From a checkpoint of a small mixture-of-experts model trained on Wikipedia.
Size: vocabulary 32000, 79.5M parameters.
Experts: 64 bilinear neurons an expert, 4 picks a token.
Training: a variant of SOAP for the experts, 411M tokens, 3136 steps.
Below are experts of layer 7 (counted from 0) of a mixture-of-experts language model. Rows are named gate (a neuron's input weights, with its number), up (a neuron's input weights, with its number) and show model dimensions 128-255. Each number is 128 + 32 x the weight over its row's rms, rounded and kept within 0 to 255. Numbers have three digits each.
Before each expert's rows: "comes after" lists some tokens at least twice as common just before its tokens as in all text. This comes from a sample of Wikipedia text that the model never trained on. Tokens count by the router's weight.

# expert 29
comes after: " was", " to", " he", " and", " were", " is"
gate0:097113105089105092110109170131138111025162124150078097111172143185104163100097153140130162126083118169084145136138092168173118151137134086093150155121113121164189195145086155146167079132083140122065113152123134101132175094146107162160172147090171139193148164095118134130173097149107119148107137097123126104149152123166114109101174140143113088161080131087163107111174114084117112079145
up0:194130116120097117139122136162138124094134136143169130132129124148063104173119093169106110137129106173122098172146094153167122114113060156136102174133102137103077137128148125097128059118175171160142084150123187132120136191119147115120129108143164129080116076120077161153086169079070119183129231114196134139116127138169146131150065090136112152105143117148157140157176145148079123131191
gate1:151127129074165134069102144155108124144177165144161121141086124152195121147103134176100125134114099164092165091160114146115170132096133121162090105155094115151179119067160134113132102135133162168092107122151092183138109071108114171103131102110138108077134144156141111134120140173056117032101110168148171091142114144115149113220109109162145077143100106154088078085086114108148156110151
up1:128096104199099135179156132107141175126132097084141130159126122123123118172162120090077113112149092120107108133107151182194133044101166146104119079122065115095033179153123128137133093090144122153133111106144171138165131141136139152111122124187189138186112126135131162086073106152166181179149119109135140097128125100126135171146074112096182092083134169135154132144072155092136101133081
gate2:097089141108107098131122110126127145136123080180092144155121130139163090096115134065172104098201150114115206184139115113101086138097090119165108160177127141087103159183103130155181136130134142055098138142126150120110139154137095100141158107165146175178167153068079115117100148138135165127104127087095186141118133117077139133079141089118061139136086089125106073130125148096057127117172
up2:145161098110171081123106085062151152168137131152105156144068192102135108147115175116145101095098144078144100077180056133146111130147120190205128167143132137095177085071121113075129128135107161088088089106145113104134202152081145129130131103198077163113129121145166149113096142083127152130152109112127153121142109178107114147103092139132124145096073106142073088121136100124060129131062
gate3:157107106142131121077106143105137130106057092153112095168153144146072187092152079101131094161110131082110066149105115144158174151197145120083100149135155095057088052150122106141074125086154085136110164126118086122168128086171140160135095146123130154120123131175063101136152161104162161189128065149155161131206147145125122141133146132136155070116108172169131086180087126157085153149101
up3:110148105102106134177106136125143160174111152153145117122182181162115181085144106110139176082187096062135102137197090160130128144075152132067129139089176132099129183095172136104203151135130148118149150129128132159048084110115126119139063127167157141148125120113083118156130142100150087132120049135142125132056117071169154055065173133131134134193115127123086138163121112118229095064187
gate4:128085093135118168091146105147117094180192135092177095078110036134126131119123141156096110136086116144138133108101133105169164065120090118132131162123114113154150148101136110168167089101083102042130102132152131131136068112074091071169123149124154135093120174124159163183094136106153165102137171112081090136153134162176102162168055142108169131211155139185137141119171161169118135156120
up4:131120158166100099172121132134084074157131102165153103080091141141110150123062056092130127081133107170170135080122129142109160139149122128149149170070140112129141093120174128076116172107093133137106113105133096047184141201107070170174136122156140110089169131195167124174053124108100098091114127141130198131072134101136149136141093115138148148059132107106130121103097062147102134086080
gate5:103177143100103157158082094116178064150103166114204139133142086133136119062058128111107147117132162165175103126136116108138123103147204147150112130135123100103139103077116119133151093165155136177152144077157091103131169127067121172172125090163097108090107122213158117133101178121124153135145116193163159152123100125199066161141132137113142141126159140149134165165097119114155144179125
up5:134159086110120138158109111141130129124071129154121117175165161160201151097175135103128186180158119133082138102115059119158085143113171074109085086092123140090149082133137176125176086200157109104133168123114148121144126101107161104153120174148171158118188153191131136158117186150110086094090128126053083118166101127061071118133146162139112104118114098197149153135107115068154045107113

# expert 58
comes after: " a", " the", " and", " of", " an", " his"
gate0:084204105113093148132091183130148102078145174108141178044122150123101131134118100094164065164112168198151086167135153144112185094131068038141175167106108167166143149130127160151116166119129139112116133120138139116084157132118090131125150122180131129096141141126129140098116113107144129137075160132151164154136094140114148084141148168144133121144103105143156125154135121120159108111172
up0:115180149157083093117105108120158097138116066123173142121102108108135100081084121078158166125159172112162098172090088158054073091134062074086170097098165153164171127163168131120128109123158164095143133142159163085087157075076141089100160108155139136078172152149139162146107111103106121118088183096124168116085110094152123097148193126141101119159083073132123159113092119124179123073089
gate1:092145141129083123126150107095199115127168117105147123111128107179104127091115090159119126100115159165145118147105135116155182051093076113143160136202121177138130153143167164107182148142115115109151133126110118138118174162115083108121111149128109131131138124194130133116134160140140130084104060112150146085157075136126115180209201134145159160167125107134196120123125075100113115092143
up1:147133123120139177058071141140156082124087110116110119095120164073118133120143100094117129144092168129144111140098153105113138132161167183114148131106083075050128168082142072147089090104144101156141100143121201124108105062090113143185144175117097143143131176139120134048121141114106117154109084205156088166174176134118106084149134099093088097188134092184134096129139177134166138105162
gate2:106140105172149163165136071161150125112114112109153110182139101129118081145120086162139069074103105074177068144107095151120123119173204163159137116099106187134096106084135090075054086126088121139143179104167148119178161077126109132129177166136088176088178090079139099126095113145112128091189110124153105120154148079126166160109091113168190132076132180153094148173120197130081093107137
up2:164133126181134129123173154100097186096148185148110134149188108167165085114123178180126124127164161117158116143185110100147116122127125124101120115080134090092135134108131171173088132102123081134114118134188093123064199121133105131111102054162158084138135123119125204126201100106110144096133122133124103135090151048151092155046126128132095177138077142136115172147148142112112132203104
gate3:138188139134132108135108133098080137096134117137115153128198158155182121174151083136064194136135147103155126185115106095156117140139103139164152106108119163120202104118158109109099156074163120124155177076086152165133108184070149092112141146106119071176184097188103148099161110069130113113171134138146152067157095121094151108126112085092131120089140128085163113108134176065114121096117
up3:126114096152137154161130140175142136126144082130111143164076128101054154133104114137187147184133142135128120135101146148118186113133115136123092150158085163139176097148134086086120062152070114171095141127147126124137142082146085073186166164099072145108101141099146142133077114072067144063121038151171117126115196121101131225148125116062120118057096116134130156146179128143116179087181
gate4:110149190096093112153102122105124165120120143126136101117066069145114218089159144110092164135189156089124126190130144139153129103110189167187105126205111134106124082134135069098171153072190131136104122152093124125161132153155125148117108129123099103158078143121210122133119086137128110175205137135152123140136145065076120154092069118111117146160148164148161109132172117101164115184127
up4:144106125157140164116148135171118161109144108172104105138121086145120042137091130124162083089144168072182155136161165131112186104118100214178143183141141069138155137101152091164085119132115076172146185110109142143139131089145193165087166147130126096096165156119133131135153108112131138133121110154085114081121198062091171168137144125115147140105140102113157152073141169114088152121107
gate5:138107145103179171122144122134171144102164132104103162115176177165141096129130142162121190042094154112106167141128095132098094103116079125153120165182132167105116164093119109209077182165170153092121106167159164171168063145157109141099138059155122135109066152192149064086102119111113117123123164151122111145099146098169147162120128137135129102108036099088086076149166107089099165145192
up5:151127119143173084174129170150127123109141083109101123137123133099145172121143128172086149128121073100087040143130173141076125094095100140139090116157148126090136106147101089111099075183092125216168107163086074076091090142083119179143136144145079167122198135104089076144105115170142150092179116129100083108096136081074130107108181143097162133135107120126109117101135152123133086115120

# expert 57
comes after: " |", " the", " of", ":", " and", " by"
gate0:063121126156165118118106076118126169175115099127128165137162127145136135134067194115166134083140138142147085140140109139149145142100071154048178172065170111092193141088169082147128137118097121113206127137143148165090130158119128059155163083116091099089153178093133145127149160149143157103135135162117134140199134130064149099135137076159104113132117118198134146096163122075152136160097
up0:161070129076116101155164137108093104083122205146103124084167089176125156097129126133119099173092144193133122113199154169151097085124146147123116143145113133089100111178070134123104105139141134141134070177100132115153098137146122116131080118040103129125132133126137141075171117122125104092095103136092161126101089124147151101126108127180135194174116141131136151133106157183104123120111
gate1:084116157199157124148094168088116123065173074085108126187116104166104115146115158102152142163121205122186122095113152117071105097100144099126144097070160145106119106117141116129144094121120134144129116102135183092150137162107132157179101122125058097140113147108161119104084132095116173121077110094095119140180080077120114110144127050102086076159134132092137107140153107148139108124138
up1:155104127104113053103085132204136116076114117148137130077105111169115199144097128145132086167087076116123176134086125095172156122138162173138129131118155142146173130164120085163084082135112110130127160158115118116161156158144114143115170156161124175119124074129162181136157131105166118144141138118144065128089182102118114095171172182185135160150111173143142124158153108138148137157107
gate2:135047157129103134158114133132107143110127156113134161128120094194126096107087103195154100137152087120134096096156100163146091108130148146137178146098086182095130094087128188137121155124132127117145150156171118118182145121152139130083191134149150093062088104088134121111112128181109097067075140111123094142124082139140118098099096139157137109119173131167156124195162175152116107119113
up2:117193117085135150111150082100100147156129090106072096136072129107106131173147096156106122130082184133140045203169131107118105116140105109177076081117119158138133085157208068117155114072124142162112149113165134094119117105104110184052163119141072152136090112121116099179094127056147115094206084111155145122133138120141085156126136139131102100080089085167166118075092084156116113094104
gate3:137126168107052093099191141105079144128145103109205200069156155144128113068126128075137134122166163130115173085155115168171098183106127155080107154113155124145162125121180124134186108182169099152125132127108149101164060158128067147120128196141123119093042115142137115105078084084125146147146134104190139109140100154207140102118138118125180121144097124080127168111139171174157131137095
up3:147125136106183108166142150125158087153163131150080155073165120131114075134100076096186090162073114187132091142089074095122074189082128120108111110127159128111100142111156064167171112126131154133146121172095145109135087130138151185139107142116158142130170181108127086075160107154166101124143184126142115196164129138129116212112121097121137142114215106164135154135175147129102163094136
gate4:117163076119166159198155060156115118139151133076150137116165135125163145074114124146106199135167142145136188124082105110145165144094119078118148145168143172112109127147137169110081178136126121153149114120091078077120106115119148103111095161077157073124217157190099141171115217153175153151183113177162144096157081136091135144126116179159144142088154104089146118175084148080105127171143
up4:123135168103160097185081137101152118127108158138185155153155166147073168160183111059137143140162193117071110106154144098154083110111204148138074056122095129164085125155081113148167106111090142151070177112105098072133128142150117191121187090162088155135164165134137189062126112137101129114094159157142180138143110152119180143117098103149142159176165168132187175117117141059087198162188
gate5:125164075142078159178157118104087163145108180096152140091135161209149157161119148129132113162098125175163177147150120138087127160127162126115075145076132090148132115169160143125139168133224145163133154161129125183151152115111150127097080137163130086119159104108090106143133176112156123121105051130130081117125122138137094116111104158135124126153110131131103117115127088157146038133170
up5:132102139149101133111109127122154065125112188117106184133093094124104092104074112112144116134101099166120169161144112092096136140091104164129115159110109138182153079078119124077152142137144075086130106125093073110091139140169146081169151128101144101147126157135160069098112090041094142149133167100147100046127191119185097068115098124126128034106151149181086156084116113107155129129130

# expert 13
comes after: " the", " in", ",", " of", " United", " New"
gate0:127149114177133153105139183121127127121124157158075101144083126144159049133129118145134118095086122073137154036130129115190100158124079064159138078107118131078169170115178119174151089149183149117115144083159103098129130091134097141145170173038074191132145153087111096140118187145085105119172092081129133157115168115073120159132158081145085107165126078132094091172166127110140190135114
up0:119130113130085186162129166124076200105095096113079141155164074088082113133082134091157123134136110115124094121116064177167138160211142187122063123145143086126093147131129163138139128093166192092122108143127104054099081144144086111089049124189108127109177092152095156110167184120115160131108178124087105119150110133148082162134098068106083095117083093164094103134116105104130141113113
gate1:150178136117118069142078127134088087169078086076148136068148098139166136160191165070147058102094113063115190130115125132119095086095145134132142127177130107166128108128157120116119114126143106138121130068139098180119097126101152161175071123158106151151108182135142068147165093114115148135174219118119180136154161087089117105080086135041155060147139074110105189106148125157131151122140
up1:129081117170127095159203095163170114127113140115173165102186137157152095161048088112130179093195103103096134117127100140146129130136083107154057117097084135114138117172083097142124087121179133129125108131126118071121091114108109168185134115171109123115184151143154101115137157078129121164138147178121121071089147118070115084104161144179121112185145036140143169158102141148164091103126
gate2:139143109185105162123071121159091120157068120166086095111125099145139095139145090126189111129139063134125134158186168153159112122151141146134095147151046123148112097139143101080140094145087141150159153180156078141145123101091115145110186133141193125163132084107072085112096097147128177122116119149071102095198133108114118156164077132148100125120127091184157167151123123065151133134136
up2:105145057148136144106128154096118093088134133148131145073140140177171142088139115144124174146144131093158110119146103151158153168133136073073126127120087162081167139139102165116132109138153155150166117145104135103159145067154120181142142118155112152099124167069091149101102131164129122102116130166168173093148111161245102139175156151102143106145162113130102164138110101173107131147118
gate3:112146124131151087103082073114100135164125114072135158096147144108069111145100105136188137128082120128117067128071125157082115133120163134123116165201131136131134187091157150104084152101071148107134121143138168101092172129127145085110103121179191120080135120074071088109155123158037139175108140125148112172128199158116118166078144178141150147151178047108118129129111171114084165142181
up3:124118127168112161110180148121136142160190101132114108137123116120088148142147085097062102065173163123102116125183147164106063180119226117072197137129149110141204112111124073119168098109122113096090147107141111156108118035124141137095123144121156078108106113161128067095122116091161122147176134114066148086197138085163132176042177111096160195138142145127142095132139106139154098131178
gate4:123148102172151122110127093177079137131125136147133162073152098175129099081073086152123106132130145103157087139098193202114112145137151150157139116090089142081171110112056164131161129098121131161108041119139118102129126129164110173092099074144152120137200148092149103141148122113095145114135125234061140112142170130074147129136103155145108130052152148118104179126122083173107151121131
up4:149130189163103096207132144127117148137118126122112114122164131151103092122123075142124118088155160140135076135122171152142114106176100077115107122112144149140055102154182152114157152151166124129106154092103105161104080115101110090085162081115130086094119136147167069135165085094092115158105114139171121170121112133115136091170079132121175121157139190108200192168140152118167118063118
gate5:129097143176115162115076154098137223115186100146084104133168112182156143129082150151195167107148087106107126087155128110128108131086151122143143076100092177165128099171160127098114143132118155140091130136137065120101140105180047094089165200143123043180128128089113137145159140072131128099096134101125122067125108122109128073068111095113127156140079097146110102078154146168071102152086
up5:086105152099150122139111154103131130118082183154110083136108125221199140159120077154122143192116184131111120148092143153100065134124104087123096157155103090165105123126146147152140147150080122152207088056151135149119128127149052155138180123145066112165173131117129127136177075166114102117154136133123190173137165126125169107149139119211070093127115114170162089132179133109110130151147

# expert 36
comes after: " to", " for", " with", " as", " and", " is"
gate0:154094183116084154132132179108144153167142112174082115159133135130115105110111131089157088102109107086143111104129103142097163083126100124133085141111146094168155156093146184169156103127105175186084146183094135098147105164114131119069178211145126101099118152092122174140106042148125111101121137102083127126164110103172154076145153131124174161127110091070093131111144143122125135148177
up0:132109086140107071131163155164102109117125167115117150138146116113090156074157114126108146112128082145152097103109077120146163104111126142120106145159145119062126120056142168158131135166091152157097135130151140138187082071122156104169097160134145091076134052182122114130138097134154159155165147074106141125173149124139150144185154156095140103167158131155236147102097127129145124140077
gate1:085162168111153140099099149097129147171113071130103097133137127197112132118091111108109115123120077173133103098105146110182127065149137166145100126127155100148137129123154117118162066135089083104089153124106108111176114183138113154104093129128114141093109158095109187158130123125153130143109113104141114186144132096025117170105077157168112179097164132084106132085131131036097099169097
up1:118111132119144115149133115132149160143135059101201079142112043181103099131089059100127128204148130083153055086102181191139129154132107135169162154140152094123155172102130133072133180109138122147175108191117205141153125195088156146074145126089147117084159083101189110121166116167063135094106120142159159204128093114143075139151148167106154143130134168175116107134094110129166140131133
gate2:198089084104118143220105101170094090091139124091097159112113108118145118116135148139104100069141152145123153111147131122091193112149187107139101107082144205153146137187119122203168145139111078176132155128101076140120131123150112124120143104115124178130105054124101119117112147155099153135135097121111085136159133179165175121115047171121163060182107118122124160094179117097144084083106
up2:128126140039143103164175146098120129120128168137084175091159093162198130116110187108090103105135102187141133118063100108209142048098158082135142114108162140092145107108137164131132149151165131142117201057147080164158158121081102105199129107121147120155160156180172119110136128189093102106091093156136151111105035106072137118115181189115195148137125095149185143154155050146118094138097
gate3:159141077116174156147137182111161057155166134113146112151136113137103142134165135084121106114078168166112105078155162056074137111093087144128139136134132183137149160131182162136178114144100162172108135129139134088158098162135102156183162142096117076109149158121127133106160162090164195160103223129192179133165128123154122085078138127157155164119153131124176181100129167184141103107120
up3:076105122115122131136082153169106159095105105099103095137166097125132178125148122132111104041136138134158108104131096113157103142140149117188109167155117137079168121114119177108161233158136140198154145100135087115169145134138144113094153139149090150085120064226113167083099185139114130105145084118127143126163126107143162088135117143148074159139147130041215121180130155035153162122111
gate4:136118079071127138128126110097113069167134138097160160153118115084110188132115135119064120115110135147124116126119122069118103103193135160123112103156129119139108172038182065099143134118154073170134111144152137117148084147099116152105183086136120121153158111111138133111041105180129173130126114191147141102112093081173088129100098148070100082140196069170117092105142139082180128135134
up4:110114132101142081168082154088128084145142123141155095162151103144153123200124091140141041119111147134115078151084156120164107143201224165089157157110147143092125129206099114123123191145144158173112221076130118135153092137154121136164152147106100169136099107162124119149154154163130177159128157151169130119161071188085165132155130172152129046128059142153147111129120159099124201121096
gate5:157108086140148097136126110134168071098083185106149102116140132111126212133150083105170130150111127158168153104120173094122171093124119172081157116136156112118137080117119134106132170123134086106116109064138123123104150109203113143171072126107099143192129133138120155203126111098144194115088144141124187121099082168155149111142162137169098086123138138133125079137174127173101121078126
up5:167108106152050120141129154058105091148130079104150182125138137139119110118121101095182127123134112080088081149184110183097128115133153158105088066122161088116163059157102121175166142105083162077079112166140167115108139110102161129088146170160118132068121167135118130076071127150091116144054140154181113119165148048128157144198182107113129096143133118113098168127077131107136143114096

# expert 42
comes after: " of", " in", " to", " for", " on", " at"
gate0:120200069133179073149068113130121130131159145100120146152109195145094096114104125116129152083090108189124123096062214077122109165142150087146149139143096117156094130135162168079098170108109158074121079155112147133175155152119149131116083199107106129127105126143123146109129078145102186115132099118080103146119187124152125134170154109158085153143171150060095087130131089144119090113132
up0:219070065125090099139084158154140131137102089170150125102118106120088152122085130130147137145175130095121124158080094084087134134126200090184140115112123096146193106152084136117112080169117132192127141087108091119164138094124128102203127108154122094199156174122151094093104127132135095085103104130150106109170126109175148110071144084149141079108102154108120102098072139100134130115130
gate1:094114180082044142144118188109133110132152125169144097123119080177118101089152102086113078139124133183143136114109102118167209124128189141148171119100155082109125094142083129100143145137170116135118104172152141120149124153115138155114128081151188161208171166111114112129111146117122116083140106119093126119090106122123106157080091140102089091159155174126168139062117174135096137153147
up1:129057154126096122106144111181174112119118089119114101073146094101088112108130155098096157144162111118123113117137148104129181106150141154143112112065165114109120149119139166114145126171174099135123081097126152121144116117104122062157107048148144106203120089121134098103067148094142115169134119089134157126094042136159130124137096120096091149075134143044122151129130167079116124078130
gate2:096115144108152099162169146168136138150096124142123118142116105127106153126171134157170092139166144112090131199062120101094151163143149098112109106169146093110071154135130112137097129112123051087102135174141149112129116158098070062178152123191109145073187116103160120097219103113138064160066164162119115111116142160114136074184132157130170106211074160108173130103098117105108149144125
up2:084141121145103150205108131109133132105171123161126198130165162144112107133151128108101111118121083107161065142106132100104114181129089146165129106124156160141113105148113113104155146060169143128152171115116150152128078128213135090069112163090180074126136137142121096111117131128120141086111128132086141095135139083120153117134171164087127107137111124169147163153086133106157149159185
gate3:120185125143125106181142067109145101149143141116129107087169108135092174143125148164178217147167104141071139112159147157134105109110094100106162141104137079161108144124148095197125060141113145122074125118108131111131134093146136131118096128154082111161190127161153121156214121128138071116118067095100075134147142119199156061106181119119154143147198092140128161129093125143182160101124
up3:086133143143064073152134174094087127171119181131123177126084142095097180117073096140108116089130136142195179135102112103177194159087109114111144153155163131136152156130126167101142140105092095132206095126097197108157167179121127148170153149106138103095149107110107131124154099108205156108146161117092155152119074130118142133143080149227129095098173074137115088070124202156145115106152
gate4:136128104057194159171170114122128110076187089081134083159106116180110151150132121148145101137149118176118151186150219075132157117133118151163123120151105097128093161165153121153131107067084178157167196213147102127107118157123113121143125159179135103179102033099150103115082167093109158112099157129104077077136110112134042068089110140092085164154065159147141114095087096083114067091090
up4:095122140091169193125141162136110180076139082111180116161161151146090074070117118113102122133074135118162162110093171071141101102137083120134074121143168120171067092140167121137111174038110120134131106122149152091112154140102136130136151127076180135166110101088163175128073166128116152153111143099092162152106092095181097136089132146156183114103091129141092094150116117131157103114125
gate5:145158149080111106117118132123097154121119086176142091109096161130070179118140111148087144078132113129097138075101136142134095169113131151221106131131135112093201049132173117077125152101110138161142098106148150116074128171118113146149113128108123145142072102181186174159107077170094067152062099106139119101089137134137107072095150086139112115154105141134085147131114102081131083221131
up5:113123162099140084128223142101086153076098124171129089074096138151104129083125183138160104122118137141151161111124126151125102101144066107073172206170143113149168124186128158161188178157090127109099096116082103096177168129082116156182167135152075130092133115119131142109102092110152097123176165140106125118147122238122152200077114163142075138170141131164136152135149094097110075143076

# expert 1
comes after: " |", " (", ":", "-", ";", " \""
gate0:159140144052141071152159082103115081139104129136111071050080111107073125149142083129058107117160166122069100149143099127131146178144157177110124153102164132150135130168097103127205162136071095102154129095143111141058182060110141123128217061110083151133161143156075089160169180125108099137119135144179143104162143147159150095152040161149065127079115110152124102158099095105052119130147
up0:105157089097114136131164106196142127132143095165176132114185131153114194102085115169118108097103144124133043108146153104056121071134185096128148153136104056153127188039144148121150204155150071110137074082112141115080113083169113140143149131155150134099129146121118145089155124107122191138219118121104149086134060083146114114150139135171139064135130120156063112137140103197093089067116
gate1:174125119151144109142118121119199175131121124153084118135140112130141146152084180114093132111137115074166164107135148154128135089165142102165155159113130141102140107122123168076091132184098153103109130110132089102180194115124080080151183104102076182133080122127141128093154078132151096129185183105120167161155147118179139082092130108117111142139185142118185215128147125113211138161152
up1:187063176135129111114142124111130120078174133105105114088118144082120089137107125189111167086048120152114160191185139111101176112192105091128145088104168137145108097175145115130143132144112128114133106122147155097123195132129138164178179125047090123159158171137120067106150166152163111170177144155129159187133085140150152110156142156107130080129115145112083123155099138102164113165106
gate2:143110078187097129157155103107131124140111127151066116090154160126122103061125136131176146121080128118165151090137095087136120116105094090141110129145100156156188143129096159117101119088103158104118138090163108099142130168076134128138090089053159145126150140190151166112070190113114100061148122128154169163130122153093082151114096106115097105131080105070160083106123106108111129142084
up2:116134122086106107213136122119097098120107154163123132126115056119127162163143097123085116132097120085092136143106151068103127140101138100100132164139167176146161106094131145096139108067153156165137155177153081134118149127131127047157152107168178093137126186146117119103100109130129148124164125121113172125172139114083121182117149104094102064189143111110196132164111067119118093105084
gate3:116134112099141099169104120103112129163156115159124151160116133105144104181211149148084095075116119220120137117149165113173091190135076142103095141089127138132167146060116158126135124170131195083156199124172120140111165158132111113110123181133162162108108132053090166106103123152131172071150144149133148122125141108094071106102157132140065122141125131118114096142155142138133135105242
up3:155149125084173123185120143111120094104116127126126105100107078112137094176074149156158099105211153169114172126125169125185148145107124163163150130128189128176158184155153117144112150087108104107160075154116103109133152130150144111109129080081155103144166111080096146148105107137135117161188144172117084141148059138150131101113146142142066244179148131153119138131111152185156167064027
gate4:171087075187098107191111083093133111134154164158123133153159110147122111146098148078134129134110169164102165193090113120111088110114162059126136110150195152131141102130088141097146082181147149115100137142129164119191072150136066086118109143116112219155179171084161176124159155098089162106119085169129105124072133128120102086137097123149088124151129175115129107124189141135143165075128
up4:076163130139194121152151107105131137139120154138187131169123110115092146138156137163171140104105100149082171142066095070125092165115227115095103123151105139131154131111144142083151050146118142093074074096133138112114122138144135186153133104128124089100117133142123160118136145115068124123058126136147105107134125169148096159159108147131143124039187126124067069149138191185133144127092
gate5:139154082105129110142160157161141158159113142167159137157171163142144110193137142092107115120139085186105173133115113170135162085138148124064072130106159116156154139108178137121109197128109143145090093097120160080113111081129148113106181106127098105168087094127115132110172099179181158172107148125194104085122148095070139095037183179186177061129155077109135111169088155124083125114153
up5:138128104095115122144145094107190102201183136084096107093087106150143122115112133119135140117135123111124069171117123074153131110048124064081106148075199130093124103132154113103104107095094221153083111093157125088118136126066179131093146160126160191135095163206142108086109116090109116147134089102105139164098195096142107119083096127158096153117122085110057089117104189121120046100115

# expert 24
comes after: " the", " a", " and", " \"", " The", " an"
gate0:151166166082107076113065092117134176152128206108151120137072152065108165155111147173116070162130067072139098111197110100122131094174132140141147125115158127146118132107162133107199110051114133119131115102150097159175147139164134161142060076145124104191150160120094112148090103103097144146120132148103092109122087141118153172081107148111122183111085119141129111137111157117122114116129
up0:125140173153134111120118113114126132182103146106174141186137176153144132151167132088157140137140096130117152180164151077130163098160124078092156108057161128115140135138136140047141109066136139134110069092077098067113109100150113121097147134125067065165121096120156125104191138218168116169108105125187138169074146097155139110076173127146138073125160115097110153155123179099083126129149
gate1:160091121093115153139099077119152104110070167128121113125059138108079149148124175115096093111130128174131081111169087101126122131156163134091089101154136104146111105106180168117112108117129112114120117139122097132154134131082100120092169145129171131155124156143129077119162072166073149129184070120150099163158105130160132079129069136123087072148098181124119154088080098025119094155152
up1:139155098088112135036117131131071132137141121099125106159108141103106089106116132121105098111106148164143156167140135112180149127101171121064160118128069060064080122173088090154131125104137101177050142091113068135174103133067178184155145083063184142156150125117166143119127131132150152146132147117154131099109095117112077166077169139185139134101158136102148128047156144123203157094123
gate2:081107166135130156127139144116153130093050122115162082151158159173136147180123137075103197078110106158096153114119137162097119072192111080149111151134097103147082155150130138125192068142135156128160156093147166103084061166142153121078148121148156157144139070117118209108126139193135159119182144070163069107131111184167088144085159078069104161119182106085170115124130125154140154114112
up2:140166166058109195104167154143180176172153130143102124182104149199173113120143117108155159122207097127199116100159138104161143200179093166127128114076117190146132178088115176150115127108146141093108123160100124103133113079103158157117124074138107150193073099132149168157101088149176156056122202103129108149133171187131129178134163079157144152166136113141091207120094111147128150118150
gate3:140108145150101184102116184173159162156148143106118133152126126112134144162111152095167119110143134129118151093131107096129153128095109103101152128137130129137121140120078091129130117128129184082090179144112130120114114121098130089076144116147130117110127087208159066131152115137105125098154104107153129130181110127159120077089136140124109153067187143140123122116116205100186125128188
up3:187107137097114124091096079087112125094117101126135131096105113199166120120106151185092135110177106158133130100113113163119135127122107066162187114178166086171164088164128123127089097125135116063149150164061147159130106091103129069120106140148109141114140142178112128107137129100147178075133105141115073143134151164124077138173100176153151138174098124090152191122094070139128087164177
gate4:128133145102134138123151133155099158051148122129153111120133135141089152131126110114129132107170078135141144144185074068136156154119087131097114118155114179147141119108200119141062124125097101153125139142081162107163135144103171069048090132128136121122074145124143128119117164189178142109142140090068154133087139182108180134137113119118108092159160188134128165107137106105159122104108
up4:124132076061193163158098153076072120104192104146118203184158055145063136092128161140189150183079134135143140099115109093098131087114090146106135112090133160133126119117126141153148139138199092182124140115116132111119163138079093200167099123084144185187115183120123143104128190127081133091099142162128044151134112107133159116110137211106120093158157129126113183198123122130169112128133
gate5:189109096078115105100099119127105116087168154090150119140111128107104164141164159113102104200154152145102171087124132106160133167171111165157072182144076138075107173105127084174123086144158150121096171147175076165086106168177138075089111124137119122113098150149150151102157144148134121155128080138118131121084097177164094169109142205077174175118100107114115109128143157157089098084071
up5:153177115145140145174125132119164126145124146185059164119171197134165044125148126096156156107121193057122122123084108147112135139144086167143159155137157137115189160124160167095109112101175138108141135129068161101139140127058129144138137167122110140141186120145111120131152120105130198119165126111139188136151150155117152110160113097152102146125141124112139127128150151134115142090143